{
  "n_layer": 8,
  "d_model": 384,
  "n_experts": 32,
  "experts_per_token": 4,
  "d_expert": 96,
  "d_shared_expert": 384,
  "activation": "tanh_gelu",
  "moe_layers": [1, 2, 3, 4, 5, 6, 7],
  "router_score": "sigmoid",
  "normalize_top_k": false,
  "routed_scale": 0.5,
  "balance_loss": 0.0136,
  "balance_bias": false,
  "shared_expert_gate": true,
  "init_std_router": 0.00799,
  "lr_router": 0.00144,
  "vocab_size": 8192,
  "norm": "layernorm",
  "norm_eps": 1e-07,
  "tie_embeddings": "early",
  "optimizer": "muon_variant",
  "lr": 0.00753,
  "beta1": 0.93,
  "grad_clip": 2.0,
  "batch_tokens": [32768, 65536, 98304],
  "seq_len": 1024,
  "train_tokens": 374200000,
  "steps": 6441,
  "dataset": "wikipedia_en"
}
Below are experts of layer 5 (counted from 0) of a mixture-of-experts language model. Rows are named router (the router's row for the expert), up (a neuron's input weights, with its number) and show model dimensions 288-383. Each number is 200 + 20 x the weight over its row's rms, rounded and kept within 0 to 999.
Before each expert's rows: "mostly gets" lists some tokens that are sent to it at least half of the time; "gets" lists some tokens that make up at least twice as much of what it gets as of all text. This comes from a sample of Wikipedia text that the model never trained on. Tokens count by the router's weight.

# expert 5
mostly gets: " other", " them", " many", " life", " government", " people"
gets: "s", "es", " other", "ers", " two", "ment"
router,224,177,173,203,211,237,211,197,176,210,167,195,182,222,210,193,217,187,199,198,160,200,200,202,228,168,200,181,202,206,216,187,190,244,213,176,162,200,197,193,230,184,162,228,173,193,178,219,169,189,212,163,218,204,177,195,209,228,204,213,172,174,185,177,187,204,197,166,170,171,157,155,213,196,206,224,183,226,193,220,214,197,174,208,220,184,190,234,220,230,137,219,195,195,212,210
up0,192,183,210,207,183,205,215,197,220,218,181,187,184,220,191,186,230,174,206,211,212,204,182,151,214,195,238,202,192,224,203,188,176,174,199,146,208,225,238,192,188,222,216,197,163,213,210,238,209,186,192,179,202,193,248,177,205,201,171,179,194,197,193,183,169,182,184,192,141,213,201,189,199,200,221,149,180,193,209,218,238,192,193,217,190,206,179,206,209,195,180,209,184,200,238,226
up1,146,195,181,202,197,209,177,202,206,211,209,182,205,213,199,196,181,195,180,182,212,211,188,191,166,218,206,190,219,160,200,184,196,227,217,220,187,207,196,220,213,183,183,248,205,183,212,199,191,197,210,183,181,208,225,242,175,180,201,204,212,188,187,188,218,163,183,234,191,199,172,205,179,173,211,148,198,209,200,201,194,206,191,210,203,196,175,198,189,204,182,197,157,201,182,186
up2,201,220,185,192,146,179,191,223,227,207,229,171,184,204,215,176,209,209,217,224,232,217,201,208,178,230,191,216,199,191,191,205,229,212,189,162,206,174,193,198,188,226,211,196,171,196,185,189,216,212,172,190,197,201,188,179,226,181,181,199,222,219,204,178,206,216,212,262,207,202,203,173,211,201,169,212,199,204,188,207,188,183,172,221,206,187,191,236,204,213,189,227,213,209,206,227
up3,213,227,203,196,216,208,191,226,228,185,225,217,186,185,200,197,210,173,167,185,211,195,168,186,215,180,160,219,172,207,168,216,163,220,217,199,173,215,205,201,196,190,203,212,195,195,162,210,156,194,235,170,217,176,218,219,199,174,184,194,204,181,195,195,206,192,254,161,231,172,198,219,213,216,206,211,191,173,203,205,217,202,201,223,191,177,228,201,196,199,217,221,149,195,192,205
up4,198,221,184,180,209,195,196,190,201,157,218,168,196,231,231,201,224,162,203,185,198,170,187,178,199,187,178,191,175,216,187,172,184,231,184,233,222,185,229,173,200,185,191,199,188,179,198,184,200,208,195,178,204,187,203,194,210,209,234,206,200,208,195,187,227,218,192,225,221,183,228,207,217,187,200,202,214,220,209,192,193,197,214,207,207,181,193,153,194,195,190,213,163,221,209,209
up5,171,225,208,180,174,195,197,184,201,208,218,207,241,185,179,198,176,211,198,224,183,227,173,187,201,218,167,196,226,182,228,233,205,166,194,175,202,223,239,188,219,204,233,170,200,216,209,202,211,201,221,195,211,218,195,207,206,184,209,227,176,174,221,180,194,209,215,178,211,209,205,218,202,207,198,205,234,160,178,159,174,200,183,194,217,211,169,172,200,222,222,159,191,201,208,167
up6,173,162,220,180,223,194,202,198,190,187,193,196,213,209,196,213,200,191,188,201,191,210,219,184,230,194,203,219,203,244,190,187,204,200,203,189,209,217,211,195,223,162,157,182,206,154,205,228,204,177,165,213,170,195,215,170,232,239,219,205,213,196,210,191,147,194,183,201,216,190,183,235,196,242,172,200,233,212,227,173,197,177,205,179,210,195,218,216,186,182,164,195,211,224,195,202
up7,160,178,191,178,205,202,189,164,202,207,177,178,215,180,202,216,171,209,199,189,187,186,184,177,213,169,204,190,216,201,237,180,189,203,211,198,189,191,184,191,265,233,200,219,194,243,193,178,200,199,197,215,190,181,258,182,198,192,176,208,193,194,177,192,214,219,176,234,196,154,174,201,213,178,199,200,230,173,251,173,178,215,197,180,201,203,173,209,191,202,243,202,216,203,219,204
up8,197,189,201,195,208,224,243,217,169,206,166,190,194,187,192,188,233,202,189,186,181,180,221,213,167,171,207,166,232,214,183,189,200,199,219,215,195,210,221,202,193,216,180,212,191,200,165,225,210,203,212,167,200,205,193,198,152,247,249,197,150,196,199,209,225,209,202,194,231,219,178,204,207,201,194,207,152,202,208,206,220,195,236,221,213,191,195,222,206,203,207,191,177,193,185,195
up9,191,217,203,200,211,192,207,199,199,209,229,198,205,206,225,203,205,192,191,179,217,197,216,231,186,194,160,175,187,195,176,198,168,218,195,173,206,211,245,196,214,203,209,202,191,196,201,204,202,207,200,202,215,177,193,181,241,218,159,174,184,236,216,183,182,208,220,206,235,177,195,200,211,175,214,229,214,214,208,241,175,175,205,202,190,222,204,197,195,165,205,224,214,183,244,216
up10,217,176,182,187,192,214,213,194,180,207,221,235,209,243,182,200,233,189,206,205,208,233,188,208,220,209,151,207,212,241,215,213,196,203,180,162,195,203,173,210,191,172,187,198,203,202,193,170,218,192,196,184,206,206,208,199,216,186,225,218,181,183,221,218,222,187,229,153,222,175,168,202,211,193,169,185,160,215,182,211,196,165,221,188,210,178,170,197,214,192,202,191,239,223,217,165
up11,195,179,185,214,243,189,220,173,219,216,200,182,190,209,185,228,158,211,225,213,199,171,212,196,207,217,184,191,180,220,228,217,170,201,192,180,175,230,214,184,189,218,191,228,217,178,183,213,197,180,197,188,190,169,234,211,198,218,204,217,180,206,176,219,203,179,189,213,196,191,196,166,202,220,200,202,200,192,249,207,187,193,214,192,212,207,198,189,206,220,194,211,220,225,191,210
up12,224,186,204,178,179,236,207,194,217,180,200,186,179,201,191,192,186,167,239,201,199,250,238,178,218,176,181,179,214,208,207,204,200,174,192,208,198,171,239,183,186,220,218,205,186,212,217,223,213,193,206,184,192,238,204,197,215,151,200,174,193,173,199,179,209,205,174,203,197,182,188,179,192,212,192,195,219,207,237,226,213,220,204,182,178,183,194,204,202,187,202,204,219,227,260,223
up13,205,181,187,210,229,216,194,210,198,230,173,220,184,180,189,181,228,189,180,229,226,230,216,175,202,199,190,201,203,191,176,189,213,195,222,208,222,232,228,216,185,171,184,182,164,176,214,192,175,220,218,214,195,200,192,205,195,189,201,237,196,189,171,199,162,199,165,213,152,177,209,163,188,201,210,212,212,192,232,201,190,173,187,196,216,217,200,203,162,174,196,174,195,200,170,201
up14,203,208,150,196,169,187,171,205,195,185,191,178,210,177,186,202,176,215,197,209,197,202,228,208,250,179,171,199,193,206,207,209,156,208,211,226,176,211,192,222,190,209,185,191,190,206,205,193,175,210,208,192,222,182,181,194,213,199,175,193,211,206,213,174,221,208,209,199,238,186,209,196,211,215,210,212,206,197,240,219,194,190,161,210,196,206,141,212,168,189,210,201,167,201,215,207
up15,167,175,218,210,206,206,185,186,213,194,204,191,178,169,197,198,144,190,183,207,207,192,206,205,179,189,184,208,196,201,175,196,185,203,201,181,202,215,214,199,189,229,191,247,187,210,211,209,186,180,216,228,175,218,214,191,163,199,197,169,208,244,244,194,232,177,181,215,232,189,200,217,204,204,223,231,195,168,192,209,196,204,247,233,204,165,228,190,196,230,239,193,213,189,196,151
up16,200,209,211,198,181,228,248,181,202,213,199,230,178,183,208,196,221,186,200,175,191,221,194,208,220,183,221,182,190,215,207,227,206,202,187,169,192,198,160,172,210,182,231,192,218,216,215,186,220,214,164,229,164,236,211,201,150,237,227,194,165,203,199,183,206,162,178,208,194,219,214,178,186,211,210,201,172,212,214,149,252,202,214,202,169,205,241,182,225,192,193,174,198,212,184,187
up17,212,198,195,209,188,204,209,174,169,198,202,216,170,180,210,200,196,197,159,189,155,191,186,238,211,166,199,177,193,241,229,254,193,209,205,221,220,202,202,188,193,188,218,199,186,225,189,208,212,234,141,180,222,188,213,185,222,178,162,214,199,174,202,210,225,180,179,199,187,174,211,197,206,200,179,222,162,219,165,201,208,230,199,195,194,195,230,207,215,213,150,232,217,256,186,195
up18,202,191,168,215,201,228,194,214,207,148,195,217,205,228,195,210,202,209,164,219,210,217,225,141,188,171,218,193,187,161,164,231,220,165,205,199,200,208,183,191,222,192,171,215,219,208,203,239,195,214,207,195,196,209,189,207,174,191,215,219,163,189,165,231,210,199,194,188,187,163,193,203,214,210,205,213,224,190,198,211,184,218,179,207,202,200,198,204,227,227,199,214,180,219,206,181
up19,177,186,204,210,219,226,170,189,180,217,195,171,194,210,208,219,192,205,193,179,192,209,204,171,201,187,183,176,198,195,174,217,190,180,200,137,166,223,227,254,188,186,199,197,216,233,184,232,172,145,187,187,204,200,207,180,194,187,190,210,185,191,204,171,155,208,218,177,193,191,189,229,216,206,177,202,201,205,195,219,172,207,177,204,158,216,161,218,190,192,197,181,191,200,241,174
up20,216,196,228,178,207,188,190,181,218,227,210,172,196,179,254,165,178,203,222,217,184,186,193,222,235,176,205,209,187,211,190,210,204,224,186,173,229,188,166,189,211,183,217,210,186,210,189,188,167,216,232,197,187,178,189,208,216,207,178,218,177,188,241,197,167,211,242,221,180,174,196,208,189,205,195,249,220,166,200,223,210,215,186,191,176,189,212,228,188,231,163,203,214,220,173,211
up21,186,206,167,202,202,188,248,169,167,193,213,180,195,193,230,189,196,217,197,215,169,187,210,219,184,187,193,179,228,242,211,200,184,231,234,211,192,219,193,183,204,176,149,215,174,229,208,202,182,219,214,163,202,191,197,171,198,182,170,210,193,191,209,176,200,213,193,177,194,149,153,178,193,182,239,213,171,209,218,227,218,200,203,198,220,232,181,211,217,207,187,272,184,205,185,198

# expert 3
mostly gets: " ;", " |", ";", ".", " GBR", " William"
gets: " |", ".", "|", ";", "-", ":"
router,210,241,202,181,207,150,189,170,205,225,186,221,234,194,233,199,170,197,214,204,182,169,182,190,198,175,182,218,210,198,187,207,204,189,199,182,193,222,224,254,202,198,179,209,204,180,179,173,200,172,183,194,162,217,197,204,210,189,192,238,200,205,190,171,190,151,196,195,214,218,205,209,253,209,210,205,195,215,209,178,179,202,205,166,172,164,198,221,193,214,198,203,165,184,205,164
up0,220,205,222,184,152,212,232,212,178,196,222,228,229,206,191,193,198,243,226,234,157,215,158,202,209,213,187,203,243,221,194,190,205,198,194,181,214,192,188,242,185,212,169,205,199,193,229,222,211,191,208,204,194,192,167,208,197,193,183,187,186,200,212,191,195,166,208,179,219,203,215,202,185,207,161,219,191,216,161,194,208,182,223,183,217,215,207,231,189,214,168,197,201,189,256,168
up1,183,210,176,204,215,218,224,190,193,205,179,198,190,157,181,198,212,179,204,156,219,230,194,179,158,229,222,186,206,211,205,219,189,210,209,191,229,195,169,161,191,197,181,206,208,196,194,229,197,206,226,190,230,235,197,225,177,221,182,228,210,210,192,195,206,228,212,204,198,196,218,203,199,181,214,200,195,178,223,222,202,207,223,205,231,197,172,194,210,203,200,207,224,199,192,207
up2,212,199,223,192,203,187,199,242,200,183,188,205,206,196,154,213,194,217,222,154,203,168,232,232,203,191,183,172,183,180,199,208,197,202,217,220,176,196,188,175,192,209,182,181,216,195,223,194,185,203,176,196,184,219,182,224,167,181,213,187,210,168,198,228,231,193,167,213,196,220,198,181,218,195,201,180,199,219,213,220,219,197,204,212,196,181,191,193,196,188,175,191,191,174,194,200
up3,186,215,209,224,198,227,186,220,202,179,192,184,213,216,193,226,212,175,208,193,230,202,185,176,207,227,215,249,160,193,207,199,185,241,187,167,193,189,213,195,189,218,204,191,147,202,193,203,212,205,205,216,200,211,202,227,212,184,203,226,194,207,218,188,222,189,186,177,213,194,208,229,176,191,189,183,213,227,197,205,193,185,193,183,205,207,205,179,211,200,170,188,218,216,211,201
up4,199,222,209,215,208,214,146,192,185,194,178,195,197,217,179,200,208,218,217,170,202,215,199,204,243,201,222,217,202,228,186,225,212,188,227,204,209,214,197,210,173,211,214,200,226,216,202,208,211,191,130,219,203,187,186,228,176,226,204,239,175,198,185,204,216,165,200,206,197,190,192,213,204,204,188,214,179,224,170,160,214,206,194,183,162,199,202,190,231,196,179,189,188,173,200,212
up5,209,241,234,214,202,206,219,224,213,208,216,227,208,187,185,208,199,229,190,221,140,170,184,211,212,200,213,154,199,198,224,200,182,212,191,209,218,201,204,201,187,180,213,196,196,214,178,167,157,231,164,223,211,194,212,148,208,186,192,167,186,214,191,196,197,196,183,166,215,221,203,197,206,168,170,190,174,211,173,190,214,228,183,207,223,205,187,187,215,201,198,236,192,200,218,181
up6,175,166,186,180,197,196,214,163,212,188,177,224,198,185,221,187,201,201,191,201,212,210,183,181,203,210,184,216,192,182,157,208,179,206,230,194,176,213,163,217,179,182,175,235,184,229,178,182,201,204,201,172,196,223,169,177,173,206,207,186,189,204,183,183,215,197,197,215,214,231,180,201,195,183,209,212,215,231,187,198,205,199,200,181,195,219,211,213,192,213,188,187,173,169,227,213
up7,202,224,211,170,188,214,194,171,216,215,216,217,185,186,191,198,224,172,189,238,186,169,191,209,192,193,219,191,219,209,211,211,215,199,199,182,228,217,176,215,178,236,230,201,211,197,202,197,209,169,192,216,207,198,220,215,192,191,178,209,175,233,187,184,229,225,166,226,226,194,186,221,199,212,191,154,235,214,235,219,209,176,167,197,202,154,211,194,191,253,218,223,176,185,195,194
up8,165,209,230,223,217,215,163,222,201,185,222,201,182,186,191,196,181,210,249,191,161,210,190,187,200,222,226,181,200,237,192,174,182,210,262,217,227,218,217,198,175,191,174,181,169,213,202,171,203,234,206,194,226,201,168,200,181,184,194,187,239,195,171,202,176,188,207,204,204,225,173,194,210,209,196,181,213,194,212,198,192,178,191,196,196,177,223,204,189,210,208,195,206,211,219,215
up9,166,193,218,224,153,184,182,207,208,208,217,217,210,179,130,209,199,213,225,195,232,155,184,184,195,200,175,215,176,219,211,210,195,172,230,175,190,211,215,195,174,206,162,206,196,205,206,235,245,221,223,176,199,177,204,214,157,165,202,219,188,213,172,169,198,192,217,209,188,203,176,223,203,184,200,185,232,210,211,216,203,208,215,188,193,214,186,217,213,191,197,198,176,226,199,171
up10,206,206,201,259,214,216,160,191,218,180,188,199,224,224,200,192,194,194,175,179,176,207,195,173,199,158,208,237,211,209,209,208,173,180,230,204,216,218,214,223,201,172,203,180,160,200,173,227,204,196,208,208,172,239,169,211,184,195,229,233,148,198,232,170,206,198,221,175,192,174,194,234,212,179,218,215,187,200,191,181,167,200,190,192,202,194,208,205,174,191,169,210,172,176,195,206
up11,194,221,193,167,175,203,197,188,206,183,191,213,197,200,210,181,193,157,212,173,188,199,221,204,202,224,188,202,205,212,200,181,211,206,219,189,193,221,218,186,157,220,210,198,231,220,212,188,208,228,224,209,177,226,188,183,151,186,196,213,184,206,210,222,235,195,192,186,208,175,186,187,200,238,194,183,223,193,212,202,164,203,216,234,211,210,206,218,213,234,200,185,199,191,215,197
up12,206,187,231,219,187,195,164,155,203,193,201,192,199,197,247,204,183,170,207,224,196,199,178,203,167,203,199,219,176,168,199,188,179,192,203,229,223,231,234,200,191,218,205,218,188,215,207,176,191,206,182,200,171,214,200,181,191,169,179,220,207,173,180,219,208,169,176,215,202,204,192,183,216,215,193,215,195,223,250,211,194,213,186,162,207,206,191,245,179,192,177,192,173,191,167,187
up13,170,199,202,166,262,195,218,199,219,213,189,203,242,170,182,206,194,182,188,196,225,207,197,174,211,227,203,236,195,218,214,209,177,177,222,212,200,198,216,197,190,185,206,205,206,218,167,185,209,182,205,206,182,182,209,230,175,196,198,196,179,211,211,205,216,189,196,187,177,197,187,219,190,185,223,225,187,201,183,214,214,187,214,197,185,240,186,202,172,199,204,209,214,172,216,219
up14,207,226,163,204,216,208,226,207,236,184,173,211,191,195,152,200,188,157,237,194,232,214,190,199,207,260,156,174,216,179,163,200,207,201,191,202,188,195,203,212,150,193,168,185,186,231,187,216,169,222,194,202,209,212,229,189,181,220,188,224,164,173,203,219,174,154,208,200,186,182,166,215,227,235,208,222,213,181,159,212,186,206,244,183,214,189,215,214,199,187,199,181,200,183,209,200
up15,172,214,196,246,208,150,202,196,209,210,216,196,206,211,223,212,196,209,213,185,158,195,195,207,204,201,199,214,212,227,203,208,208,204,207,149,191,190,170,168,145,218,203,231,183,172,142,201,199,206,231,179,200,196,221,205,175,163,190,194,213,187,197,190,192,208,169,181,200,194,184,202,197,183,210,209,204,182,210,183,202,178,213,172,210,231,231,182,209,210,188,207,198,211,182,185
up16,207,217,200,205,207,178,225,185,200,212,201,216,220,208,197,179,179,223,220,198,214,216,202,202,224,183,174,201,211,208,189,211,209,200,174,193,188,227,194,191,200,143,219,232,244,186,204,154,170,193,209,173,183,198,214,186,225,218,241,198,218,182,167,199,217,193,193,203,217,197,189,218,220,198,228,224,202,176,192,164,206,198,183,212,225,209,203,235,191,192,197,152,208,180,200,198
up17,236,188,183,181,155,204,204,192,226,216,199,196,213,209,207,225,200,208,191,212,206,188,205,196,206,202,217,181,202,182,159,210,213,189,229,188,197,177,171,215,204,151,219,200,194,182,211,236,178,215,218,178,187,210,232,191,208,209,216,214,225,206,166,176,215,215,198,227,176,175,195,182,207,213,209,214,174,206,217,204,176,190,173,202,187,176,175,214,192,189,158,200,171,204,203,217
up18,197,206,193,197,200,209,170,202,210,219,194,196,228,220,196,183,233,207,220,225,199,190,205,217,209,180,196,194,242,217,220,232,216,177,221,183,212,182,193,221,216,201,211,173,197,176,253,190,203,193,186,182,204,198,205,200,193,156,205,169,190,244,204,214,219,193,228,164,177,176,180,178,183,203,215,175,173,214,209,201,204,209,244,177,183,188,185,196,166,192,211,223,225,200,194,246
up19,212,220,184,183,208,226,192,244,221,175,183,207,229,198,202,244,233,172,220,167,204,201,214,184,173,223,229,210,197,216,192,182,225,201,193,241,184,227,199,186,206,197,188,197,167,194,178,184,201,208,200,213,183,204,197,231,177,200,166,210,192,202,174,211,213,198,181,188,193,202,174,154,187,184,181,196,184,257,235,230,203,201,203,189,216,175,188,198,235,190,205,181,211,232,197,192
up20,180,188,220,212,205,206,225,231,201,198,214,194,202,202,200,230,199,165,183,182,202,191,167,165,195,198,189,169,219,211,200,234,216,192,227,156,201,210,181,194,211,187,219,203,221,221,186,206,225,180,219,153,191,201,206,179,228,203,200,182,160,186,179,189,200,181,240,201,206,186,208,203,191,232,228,177,189,192,236,176,171,175,214,220,217,216,217,198,206,213,185,202,226,175,183,234
up21,187,228,212,215,228,179,176,183,189,207,185,186,184,171,247,216,189,186,196,167,225,157,216,210,196,185,206,224,210,215,204,241,225,213,226,221,199,202,188,214,201,214,220,154,177,201,156,220,195,169,187,194,182,226,200,190,177,172,220,229,183,163,207,225,189,213,192,201,226,205,176,193,213,187,188,225,191,160,201,163,182,185,194,189,197,213,186,187,174,198,201,189,190,206,203,215

# expert 8
mostly gets: " |", ";", " +", " MS", " −", " Nominated"
gets: " |", ";", "|", " (", " –", " -"
router,204,224,218,156,214,188,231,198,206,179,229,184,206,202,229,189,220,217,215,185,237,166,201,211,177,173,207,236,177,192,193,161,204,173,194,197,206,215,214,223,199,204,196,187,185,200,212,179,186,180,218,205,191,211,200,169,199,226,180,238,197,182,204,188,184,203,194,235,178,193,166,201,192,217,195,228,158,202,187,213,218,194,194,222,174,174,175,203,203,179,212,193,167,193,197,166
up0,184,223,179,204,203,210,194,172,198,191,208,233,199,235,209,168,181,196,213,241,202,220,186,226,211,200,182,211,231,210,227,184,188,216,191,235,200,184,188,212,158,173,224,192,219,192,200,197,179,184,199,191,177,188,189,198,183,240,136,187,196,191,190,178,208,175,224,191,199,167,198,187,195,179,189,180,203,205,183,208,221,213,212,206,212,227,187,227,160,197,199,200,213,231,233,197
up1,195,207,185,193,196,208,215,193,209,209,152,203,175,243,216,173,204,217,184,214,228,163,183,163,177,183,204,226,198,180,190,174,200,208,200,185,206,207,206,212,223,186,180,190,167,187,192,209,227,187,228,213,172,193,202,195,195,209,203,214,171,177,177,174,205,192,177,203,207,208,225,240,186,232,199,197,211,206,208,213,176,188,196,190,233,192,209,236,182,199,164,204,191,184,209,189
up2,215,217,246,190,210,216,200,212,215,196,220,198,202,173,179,190,223,215,234,188,205,155,234,179,183,172,211,203,224,208,227,214,182,225,152,165,204,222,199,205,233,176,199,227,239,196,180,172,156,204,197,174,234,195,192,176,190,222,173,185,189,185,211,228,220,203,206,213,203,171,182,188,144,170,184,204,199,236,178,225,184,215,192,206,195,209,201,190,235,187,206,189,154,171,228,194
up3,190,172,236,208,198,230,223,193,187,197,216,215,202,221,202,195,234,196,192,209,175,191,175,181,192,233,185,206,198,166,187,175,203,177,213,202,192,161,180,205,233,205,201,141,198,203,196,202,217,151,178,204,196,198,194,191,180,180,178,215,207,204,202,223,196,217,205,211,200,189,237,214,159,194,246,191,211,204,227,200,199,212,185,207,205,207,184,189,191,198,199,234,204,215,213,170
up4,177,200,206,228,211,207,247,224,194,208,192,204,173,213,190,213,215,193,184,220,197,171,182,184,192,192,179,200,201,196,164,212,188,240,233,189,208,203,217,207,214,209,185,175,182,159,193,252,197,179,202,195,185,209,199,187,241,253,189,224,208,234,190,176,196,207,195,187,228,162,212,209,194,188,220,187,208,238,241,200,215,185,239,207,206,171,174,173,168,184,220,165,159,201,178,183
up5,176,159,211,201,204,221,207,236,171,223,231,189,210,187,241,191,156,189,189,203,200,181,215,205,165,186,149,197,208,206,222,201,190,198,201,168,202,171,194,203,213,184,176,159,179,228,204,192,157,204,209,202,175,204,216,176,206,210,177,208,184,197,193,212,176,222,209,206,232,185,216,243,175,176,182,198,189,191,211,185,194,182,221,225,229,151,236,249,192,205,205,222,186,200,211,232
up6,190,227,223,214,184,168,193,160,176,188,175,176,210,183,215,216,191,221,198,210,203,169,225,232,222,193,222,202,160,203,224,209,187,214,210,260,207,181,213,181,197,251,169,198,198,217,192,219,189,203,181,176,189,187,197,230,208,222,205,210,190,197,187,184,205,198,188,225,177,176,208,171,184,216,193,227,191,171,191,206,195,200,224,191,190,225,199,199,200,158,185,213,187,203,208,214
up7,175,196,203,192,214,177,202,227,193,210,215,215,212,195,184,208,199,193,191,224,201,194,163,198,187,199,221,187,258,226,227,220,211,188,209,202,206,206,196,214,238,209,196,228,208,150,173,177,178,237,207,215,219,189,197,199,219,224,195,202,188,176,160,193,197,183,183,204,192,175,223,181,244,177,229,196,214,175,216,228,206,190,215,216,183,223,198,189,173,208,213,199,202,205,216,197
up8,219,181,213,179,209,235,191,202,223,223,211,214,222,203,202,184,178,199,171,194,224,214,155,211,164,178,178,201,176,240,209,201,197,203,221,215,189,203,211,210,210,213,211,197,163,193,201,222,223,208,177,149,212,199,187,207,203,230,203,225,188,190,212,214,198,228,200,171,230,162,216,227,203,186,209,195,220,210,225,198,209,183,209,220,177,251,193,202,198,213,187,222,185,187,208,210
up9,216,199,190,207,217,206,203,214,193,225,204,224,201,215,197,222,185,182,184,221,176,245,221,236,190,199,201,173,192,220,152,168,194,189,171,214,201,202,202,177,193,206,205,209,203,190,198,183,168,202,217,178,190,196,231,201,212,223,223,184,220,200,191,161,218,243,179,191,204,186,199,202,210,192,195,213,191,207,183,201,191,211,185,237,188,197,184,226,229,161,190,187,214,188,201,206
up10,201,197,235,191,167,170,159,178,208,226,219,172,190,207,215,168,177,179,176,182,187,224,205,193,199,229,208,246,193,198,210,211,215,172,209,172,191,192,214,196,198,216,224,185,187,202,174,205,177,180,232,210,179,170,218,192,151,195,205,212,185,197,252,225,180,168,211,185,221,163,158,185,189,217,201,214,197,208,196,224,199,210,203,199,182,217,167,245,178,232,179,168,192,196,190,203
up11,209,170,185,194,240,181,193,208,191,168,213,179,204,237,169,192,194,207,177,182,190,220,230,191,173,229,209,165,175,216,176,189,208,168,187,166,167,182,216,172,229,191,193,185,213,219,160,212,242,201,207,221,207,173,176,184,210,231,218,182,195,214,172,213,217,190,191,175,205,210,208,188,207,189,185,229,191,221,204,171,183,221,202,203,180,193,196,201,196,188,184,231,219,255,191,135
up12,180,205,201,176,194,174,220,229,175,180,221,195,199,191,217,175,194,192,197,207,216,173,199,216,199,235,162,198,195,205,198,222,210,156,197,197,206,202,216,227,195,195,215,228,211,203,208,193,199,181,236,174,201,216,207,233,202,195,209,228,204,218,194,221,216,178,200,192,232,218,191,206,198,188,189,207,183,190,181,187,209,201,168,204,207,207,176,211,213,170,218,181,209,217,201,170
up13,202,202,196,193,209,227,208,212,161,179,208,193,173,242,195,179,218,231,161,201,222,192,181,169,196,194,192,190,225,201,181,196,146,208,222,140,184,192,210,168,227,215,195,170,203,165,193,166,199,206,222,221,189,213,202,185,189,239,199,211,169,213,206,165,238,174,205,220,192,180,202,186,189,182,180,224,204,181,199,209,238,192,205,243,233,195,205,254,191,192,199,217,195,234,184,202
up14,216,220,206,218,209,204,215,199,197,195,213,202,225,203,194,173,192,223,199,185,249,212,200,165,213,188,192,194,168,214,190,235,211,222,220,182,188,215,207,203,195,223,209,158,179,240,188,232,241,193,177,206,222,200,217,191,229,233,220,183,187,200,177,230,195,192,165,205,207,202,218,202,212,200,173,184,175,184,246,188,202,224,249,191,219,217,177,225,210,207,224,206,217,172,170,166
up15,256,222,173,167,201,222,184,212,242,170,201,194,212,185,223,192,192,239,187,214,213,166,212,203,221,251,232,180,204,232,199,206,193,198,202,253,197,186,197,204,211,190,220,208,213,189,208,215,192,230,195,186,207,217,186,226,212,215,210,233,163,196,225,231,211,162,205,170,235,146,159,236,203,198,177,164,193,159,242,218,182,216,198,176,204,195,179,201,217,188,208,198,181,192,198,241
up16,164,235,171,199,195,172,202,168,218,223,191,183,183,210,229,199,183,215,178,213,229,199,218,217,193,209,191,206,181,219,219,222,186,194,208,195,227,227,138,180,227,221,219,186,156,166,187,209,200,212,209,203,160,215,209,208,220,208,206,210,179,176,205,185,200,195,216,229,220,194,200,228,210,246,239,213,204,192,209,203,182,198,180,186,201,202,168,252,216,208,189,209,195,184,164,226
up17,185,210,212,183,219,228,193,162,185,194,204,188,188,217,221,167,196,199,212,178,171,205,194,191,213,213,175,226,191,229,169,209,182,175,194,177,193,167,204,212,193,193,215,180,219,176,221,187,179,219,209,209,193,168,215,202,219,228,189,198,174,189,234,170,199,202,232,195,180,201,207,188,208,181,215,203,208,220,233,173,217,190,214,208,177,249,136,194,193,207,192,225,206,219,186,178
up18,159,218,228,194,200,170,225,215,169,229,202,209,190,172,223,187,212,199,220,211,233,177,237,197,209,197,201,173,235,204,192,213,205,225,191,177,224,203,212,214,222,179,172,212,173,199,165,180,206,192,195,163,209,167,234,191,201,172,178,180,210,223,220,190,194,216,212,207,193,194,200,180,205,200,221,216,201,207,177,225,217,217,181,192,194,211,185,186,163,205,228,203,200,223,182,206
up19,215,217,211,176,238,203,203,212,228,190,188,227,204,201,241,180,163,229,202,191,202,204,200,239,200,214,152,178,209,184,233,194,196,194,208,157,210,209,154,171,212,174,173,225,209,207,231,186,185,209,185,219,252,192,175,161,215,157,194,209,196,174,191,214,204,190,184,227,212,210,194,206,187,140,193,225,206,174,184,198,218,176,180,170,206,238,211,176,182,181,202,203,218,199,215,205
up20,208,196,212,217,148,176,201,195,215,204,212,210,213,187,209,204,187,162,183,174,205,178,189,219,190,174,203,212,175,206,165,187,202,229,184,209,209,230,178,191,163,198,180,184,216,183,212,201,197,223,221,154,144,187,229,193,175,195,188,218,198,195,189,207,189,190,209,190,219,193,198,189,211,222,204,178,199,215,185,219,166,197,173,200,224,199,193,220,222,249,208,214,204,167,180,215
up21,180,212,205,200,199,173,187,196,183,203,211,214,179,206,183,229,215,202,182,165,237,212,208,190,197,199,188,232,218,205,177,225,205,200,189,168,198,204,191,215,176,212,155,213,186,220,158,196,199,207,187,192,191,168,198,218,164,182,204,212,197,212,187,184,206,173,192,200,183,194,177,234,192,215,190,235,190,176,164,165,208,207,192,179,209,212,205,192,207,186,218,238,169,195,184,187